{"n_layer": 13, "d_model": 192, "n_experts": 128, "experts_per_token": 2, "d_expert": 192, "d_shared_expert": 0, "activation": "gelu", "moe_layers": [1, 2, 3, 4, 5, 6, 7, 8, 9, 10, 11, 12], "router_score": "softmax", "normalize_top_k": false, "routed_scale": 1.0, "balance_loss": 0.00491, "balance_bias": false, "router_z_loss": 0.0001, "init_std_router": 0.0206, "lr_router": 0.001, "n_head": 6, "n_kv_head": 6, "head_dim": 32, "vocab_size": 2048, "norm": "rmsnorm", "norm_place": "pre", "norm_eps": 1e-05, "positions": "learned", "qk_norm": false, "attn_scale": 0.177, "tie_embeddings": true, "parallel_block": false, "init": "normal", "init_std_qkv": 0.0361, "init_std_o": 0.00706, "init_std_up": 0.0361, "init_std_down": 0.00706, "optimizer": "adamw", "lr": 0.00113, "beta1": 0.9, "beta2": 0.99, "weight_decay": 0.13, "lr_head": 0.0108, "grad_clip": 2.0, "warmup_steps": 217, "schedule": "cos", "final_lr_fraction": 0.0, "batch_tokens": 65536, "seq_len": 1024, "doc_mask": true, "train_tokens": 540800000, "steps": 8252, "dataset": "wikipedia_en"}
Below are experts of layer 2 (counted from 0) of a mixture-of-experts language model. Rows are named router (the router's row for the expert), up (a neuron's input weights, with its number), down (a neuron's output weights, with its number) and show model dimensions 0-191. Each number is 50 + 15 x the weight over its row's rms, rounded and kept within 0 to 99.
Before each expert's rows: a language model's description of what the expert responds to; "mostly gets" lists some tokens that are sent to it at least half of the time. This comes from a sample of Wikipedia text that the model never trained on.

# expert 19
Word-start pieces of common words in sports articles, e.g. cl(ay), ch(ampionships), bas(eball), w(inning), qu(alification).
mostly gets: " bas", " cl", " bl", " medal", " rel", "yl"
router:47 54 58 48 58 37 33 65 75 50 47 39 35 44 24 65 58 31 66 60 57 68 70 01 66 43 65 53 32 73 42 36 61 43 68 43 29 55 54 58 37 44 48 53 47 65 52 39 46 63 48 52 52 56 47 42 35 63 49 41 60 69 52 71 58 56 44 44 49 73 64 60 38 62 55 70 66 39 53 52 09 55 57 59 29 52 68 43 25 60 39 48 55 49 64 23 74 43 64 52 49 43 23 49 63 52 53 41 48 52 60 51 41 44 39 44 56 33 32 43 50 77 65 61 49 79 45 47 34 48 48 49 25 41 30 22 65 22 46 59 23 33 65 57 49 51 31 18 39 50 43 71 62 71 02 63 20 37 69 55 73 53 70 21 68 52 86 58 74 79 75 52 32 34 64 50 34 34 34 85 59 43 52 43 41 65 55 53 46 49 63 55
up0:23 11 77 35 41 53 25 51 58 55 33 52 32 51 48 25 52 38 42 47 51 40 85 21 40 33 57 52 29 62 27 27 65 18 75 42 48 45 31 67 24 48 51 50 35 63 54 40 80 60 62 55 39 49 50 48 78 56 45 49 29 77 57 27 66 62 59 73 26 38 28 48 46 40 42 46 52 32 65 73 74 66 58 61 39 62 46 43 61 43 49 40 63 31 01 51 55 50 59 34 15 64 53 52 65 38 70 77 61 45 67 50 44 36 71 77 73 67 59 40 54 47 47 51 73 50 43 59 60 46 23 61 26 43 54 44 47 30 40 50 31 57 68 53 43 71 43 27 26 47 49 50 40 45 20 54 41 62 63 56 51 61 36 41 60 48 57 62 75 63 39 42 39 49 60 34 53 61 70 33 47 47 57 54 52 70 50 47 58 51 86 45
down0:45 71 47 53 34 38 66 38 38 58 76 57 54 42 62 36 58 44 36 50 66 52 44 84 55 48 38 23 48 54 73 24 39 50 45 62 66 22 41 36 40 68 36 50 69 83 30 43 62 18 65 60 66 57 22 44 42 48 60 68 62 58 44 45 48 32 46 71 73 65 30 39 59 47 58 53 72 47 70 64 65 70 48 44 67 55 44 35 60 56 78 65 56 58 43 58 52 35 37 85 73 41 71 49 56 44 40 52 59 48 70 49 57 71 48 64 49 65 43 46 59 23 67 61 42 60 20 57 43 51 43 88 32 69 50 27 33 49 68 37 44 56 36 62 31 21 62 76 50 20 64 49 57 41 55 36 65 31 66 22 68 22 42 44 66 58 39 45 45 50 72 66 67 40 42 41 48 78 47 31 57 72 14 48 54 38 40 37 23 63 57 67

# expert 1
Periods, closing quotes, brackets and braces that end a sentence or quotation, e.g. ." after a quote, ). or } in markup.
mostly gets: ".\"", "\".", "]", "\"\n", "\",", ")."
router:45 29 44 44 45 56 30 75 50 37 39 47 35 56 46 41 30 27 71 50 30 40 49 36 75 46 64 70 60 60 54 40 55 47 71 63 31 58 72 47 53 33 35 38 60 76 40 39 20 62 60 36 60 76 78 37 30 56 52 49 33 48 95 52 47 32 52 32 36 56 60 45 39 31 44 63 51 56 69 39 17 64 86 64 59 45 62 54 31 46 38 49 39 52 72 35 56 36 50 86 72 41 57 64 82 54 38 39 50 62 66 51 03 31 79 39 41 34 46 46 56 62 69 56 63 58 41 49 56 41 49 43 21 34 58 59 52 42 72 51 13 40 55 46 38 60 58 37 46 56 42 47 62 59 28 77 50 16 67 41 67 49 48 38 52 61 69 35 66 51 66 61 17 63 40 75 51 33 50 58 25 44 36 37 45 58 34 42 43 44 63 42
up0:40 39 41 48 36 28 31 67 65 43 49 28 35 51 32 38 01 59 55 55 32 40 33 54 77 66 47 43 29 53 48 46 35 60 90 69 53 59 71 34 22 62 67 40 30 51 49 62 44 52 46 41 35 63 47 54 62 24 68 72 32 66 51 74 49 28 52 55 60 78 12 28 50 29 45 66 34 57 50 17 54 57 63 69 55 34 57 47 54 52 64 61 38 59 62 52 29 48 36 49 65 68 51 65 62 74 34 50 57 34 69 43 31 26 50 34 76 54 57 51 58 38 50 43 44 44 65 37 60 61 41 34 51 71 64 52 32 54 76 47 21 30 29 50 58 52 48 40 35 86 73 56 42 29 46 48 39 56 52 77 59 78 44 49 43 66 45 42 57 66 46 10 20 65 56 59 52 42 16 47 65 51 41 47 34 53 44 34 49 59 56 43
down0:59 33 74 51 48 52 54 31 47 37 41 71 66 23 44 46 82 34 67 47 59 36 46 35 35 50 67 61 67 27 39 35 51 56 29 28 48 41 26 46 50 54 57 64 31 32 37 40 58 52 48 56 71 63 36 55 32 55 61 36 75 67 30 41 39 46 58 47 52 33 53 75 84 50 61 37 53 63 28 56 42 34 61 44 48 63 44 50 42 47 54 34 74 39 30 35 43 47 76 45 22 64 13 44 40 38 56 51 61 55 51 80 82 36 54 53 34 46 39 81 59 58 53 43 41 39 44 59 42 47 55 61 46 57 31 62 46 93 28 30 43 68 27 85 34 68 56 88 37 35 67 72 32 75 52 70 37 43 47 62 39 51 42 55 56 44 39 49 47 44 78 77 69 47 65 49 25 57 62 50 20 49 67 33 72 68 42 30 40 45 61 66

# expert 47
Closing parentheses and brackets, often after numbers in tables, as in Hard (5–4), Chávez (D), [data missing], and table pipes.
mostly gets: ")", "),", "]", "66", "em", "):"
router:48 33 56 60 64 46 40 75 55 40 69 42 52 59 41 62 50 17 72 46 43 50 54 16 68 57 53 64 50 71 58 47 59 26 61 65 18 85 73 31 39 23 31 45 53 75 39 17 38 67 42 45 55 52 65 37 33 55 62 27 45 43 59 61 45 33 45 45 53 64 53 45 46 37 44 52 65 57 59 56 21 66 64 66 60 69 59 55 42 31 19 72 54 47 51 49 79 35 61 61 54 34 66 54 66 32 61 33 47 52 48 60 15 54 53 64 36 33 37 45 59 55 83 55 59 69 50 48 52 59 45 52 18 35 68 58 44 08 52 35 09 32 62 46 23 66 55 25 44 52 58 36 67 68 24 64 50 31 38 33 62 53 52 36 50 50 73 53 54 67 69 43 30 60 57 54 57 52 52 53 34 57 42 52 41 76 34 33 55 17 70 40
up3:44 49 53 55 50 86 75 59 43 46 41 56 29 47 53 40 49 15 53 49 19 32 44 69 56 76 62 66 33 63 38 50 32 25 55 84 59 49 72 20 62 59 26 35 61 38 57 29 43 34 52 58 66 71 58 28 33 41 65 37 61 35 53 66 58 04 53 61 42 57 29 26 52 53 59 51 41 36 68 49 50 47 63 53 68 47 48 63 36 43 16 40 63 41 38 69 19 27 72 52 68 51 75 57 57 60 45 43 42 73 50 55 34 46 49 59 42 52 69 65 57 40 54 72 49 28 62 32 48 63 20 42 59 30 84 52 71 47 42 45 52 30 40 45 27 55 54 40 47 47 47 11 49 35 64 71 69 51 32 49 58 57 56 49 62 55 54 52 60 39 46 59 32 84 61 72 44 57 66 50 06 66 44 70 56 39 41 43 55 54 53 38
down3:61 46 47 50 55 56 50 39 39 34 68 40 56 46 50 48 41 42 54 44 65 50 57 34 19 40 29 60 44 65 66 66 55 41 43 17 40 56 70 36 58 47 50 51 53 33 70 50 19 49 38 70 41 39 36 82 25 52 38 41 41 50 68 61 53 47 35 54 54 49 63 76 40 51 69 26 71 50 40 43 35 17 58 70 52 51 34 47 60 48 58 22 59 28 39 46 21 81 27 65 77 51 40 28 35 50 45 74 60 62 44 56 56 56 41 50 48 59 95 41 40 33 45 41 62 33 45 61 56 59 44 35 41 48 60 62 31 55 62 38 27 52 68 72 69 57 49 54 39 21 49 37 33 38 66 54 57 59 40 65 12 32 31 38 43 62 39 76 24 60 51 38 48 29 81 72 53 27 58 28 90 42 48 40 56 29 80 44 52 85 41 46

# expert 3
First piece of a lowercase word split into parts, often after an article, as in f-usion, ab-ove, und-isturbed, r-ural, ind-.
mostly gets: " ab", " add", " ind", " und", " f", " dist"
router:38 57 61 55 57 53 47 63 66 38 32 30 45 50 48 40 62 18 74 51 44 63 60 20 57 57 34 53 54 68 52 43 51 31 67 67 22 57 67 54 38 34 36 31 64 74 36 27 33 57 45 31 64 66 73 39 34 76 65 16 45 46 62 61 50 23 48 45 46 50 46 47 45 42 59 80 73 49 50 38 08 56 77 49 48 58 48 33 28 53 08 60 26 57 53 65 73 32 67 76 42 58 49 55 60 50 50 38 66 74 43 37 28 54 52 58 23 43 43 69 55 58 70 57 44 68 48 60 39 53 38 65 39 44 50 58 60 25 65 33 23 36 40 78 35 64 48 24 56 47 68 48 75 62 41 56 43 23 53 56 88 51 40 29 47 54 77 32 48 63 69 70 28 60 57 55 51 49 50 65 49 41 65 55 40 85 49 36 50 27 51 51
up0:59 50 56 58 67 65 28 45 41 49 76 23 34 38 35 39 49 19 51 69 25 44 46 26 58 53 45 58 47 72 38 59 52 08 56 41 58 65 32 44 43 55 59 59 70 47 40 56 25 50 58 47 50 67 29 32 58 53 53 50 54 38 75 41 55 50 52 47 69 53 55 34 58 60 56 51 47 26 70 99 69 56 38 49 46 68 56 51 17 29 38 43 63 14 40 41 54 55 21 46 31 34 56 82 46 66 61 60 38 68 50 38 27 63 78 39 40 44 55 23 52 74 50 43 60 50 43 55 65 41 30 56 38 49 31 44 56 37 42 37 43 47 48 47 22 45 34 32 51 46 67 44 62 57 34 30 35 51 56 23 59 72 47 18 70 40 67 75 83 43 50 19 45 49 42 52 42 47 46 69 54 44 53 32 35 47 75 53 72 57 51 62
down0:41 55 29 50 44 46 57 50 32 46 46 52 46 49 46 33 68 74 86 76 87 40 58 47 62 51 42 26 28 50 58 63 44 37 49 47 71 33 37 42 63 48 33 67 68 24 68 46 58 55 49 87 62 77 69 71 74 54 58 46 58 64 69 32 58 63 54 57 47 46 28 40 46 82 73 28 61 28 17 67 67 57 56 54 51 15 52 37 61 69 38 62 69 82 47 52 36 29 35 60 36 47 49 46 50 58 44 35 41 34 44 66 31 53 24 65 41 73 25 52 77 60 51 59 68 47 49 49 78 68 37 66 24 60 36 26 30 48 56 41 51 43 62 42 37 56 46 52 46 53 49 46 19 49 40 33 22 51 63 38 40 72 57 49 40 41 27 91 71 37 36 47 55 49 51 53 76 60 68 57 58 34 73 48 45 38 57 33 58 43 44 60

# expert 36
Pipes, line breaks, dashes and quotes in album infoboxes, chronologies and track tables, like the pipe after chronology or Label lines.
mostly gets: " &", "|", "′", "-l"
router:38 63 49 45 65 54 51 46 70 55 52 41 61 19 53 59 68 20 91 53 35 57 42 20 52 50 65 50 51 71 58 32 57 39 50 95 39 77 71 32 54 44 29 18 67 56 50 40 24 49 50 37 66 60 57 36 18 63 63 19 33 56 62 66 49 25 62 31 48 72 50 35 45 19 47 76 64 49 58 75 37 47 63 71 57 71 48 59 22 53 18 47 40 54 74 35 67 13 55 58 53 43 59 65 50 54 70 48 39 63 55 68 44 59 46 43 37 35 38 46 52 65 74 47 35 76 43 34 53 38 47 66 22 36 58 59 47 50 54 52 45 41 61 40 18 28 54 36 62 46 34 42 77 54 30 40 48 45 45 51 48 47 43 45 39 37 59 69 39 65 81 76 41 69 65 69 52 72 48 53 32 58 33 51 45 60 57 35 44 39 47 42
up3:51 64 67 68 52 61 68 55 37 28 40 45 27 64 31 61 53 48 49 24 53 49 28 27 45 52 54 56 26 64 45 49 49 29 52 33 71 59 33 28 44 45 64 44 21 52 38 35 43 36 27 56 56 42 54 70 75 28 53 39 28 31 33 39 51 41 43 64 59 46 49 83 54 51 51 62 53 50 60 27 75 51 55 55 52 48 41 46 40 59 56 75 34 31 67 60 51 60 24 32 63 71 68 36 48 49 57 30 30 59 57 61 23 40 34 55 46 54 54 65 45 38 35 25 61 48 88 52 32 63 47 47 54 67 75 33 70 50 48 37 39 50 42 75 32 42 32 47 28 90 56 63 53 41 36 54 64 49 32 71 65 35 08 49 42 76 31 34 53 06 26 23 31 53 52 54 64 47 43 59 19 45 50 55 47 47 46 55 14 58 69 64
down3:26 29 51 07 47 57 39 41 52 55 53 71 76 48 85 31 56 49 37 73 66 71 41 81 69 27 38 64 51 57 53 67 39 64 89 29 56 38 20 46 46 82 47 53 40 50 54 73 58 45 68 44 67 66 65 69 66 45 66 52 40 61 53 60 70 62 40 21 58 42 67 58 53 27 60 45 57 58 67 45 73 72 21 49 47 52 65 71 24 87 66 43 45 46 14 47 62 46 58 47 73 49 51 65 70 39 46 50 64 55 46 51 44 59 37 53 79 68 40 54 54 52 42 60 51 46 60 51 37 51 72 59 83 52 46 54 41 46 50 37 61 71 43 40 56 48 58 77 33 31 50 40 47 41 72 65 24 42 53 32 50 47 40 54 58 26 29 56 51 35 62 34 47 62 39 73 38 45 45 70 37 38 34 88 54 33 55 36 64 63 34 55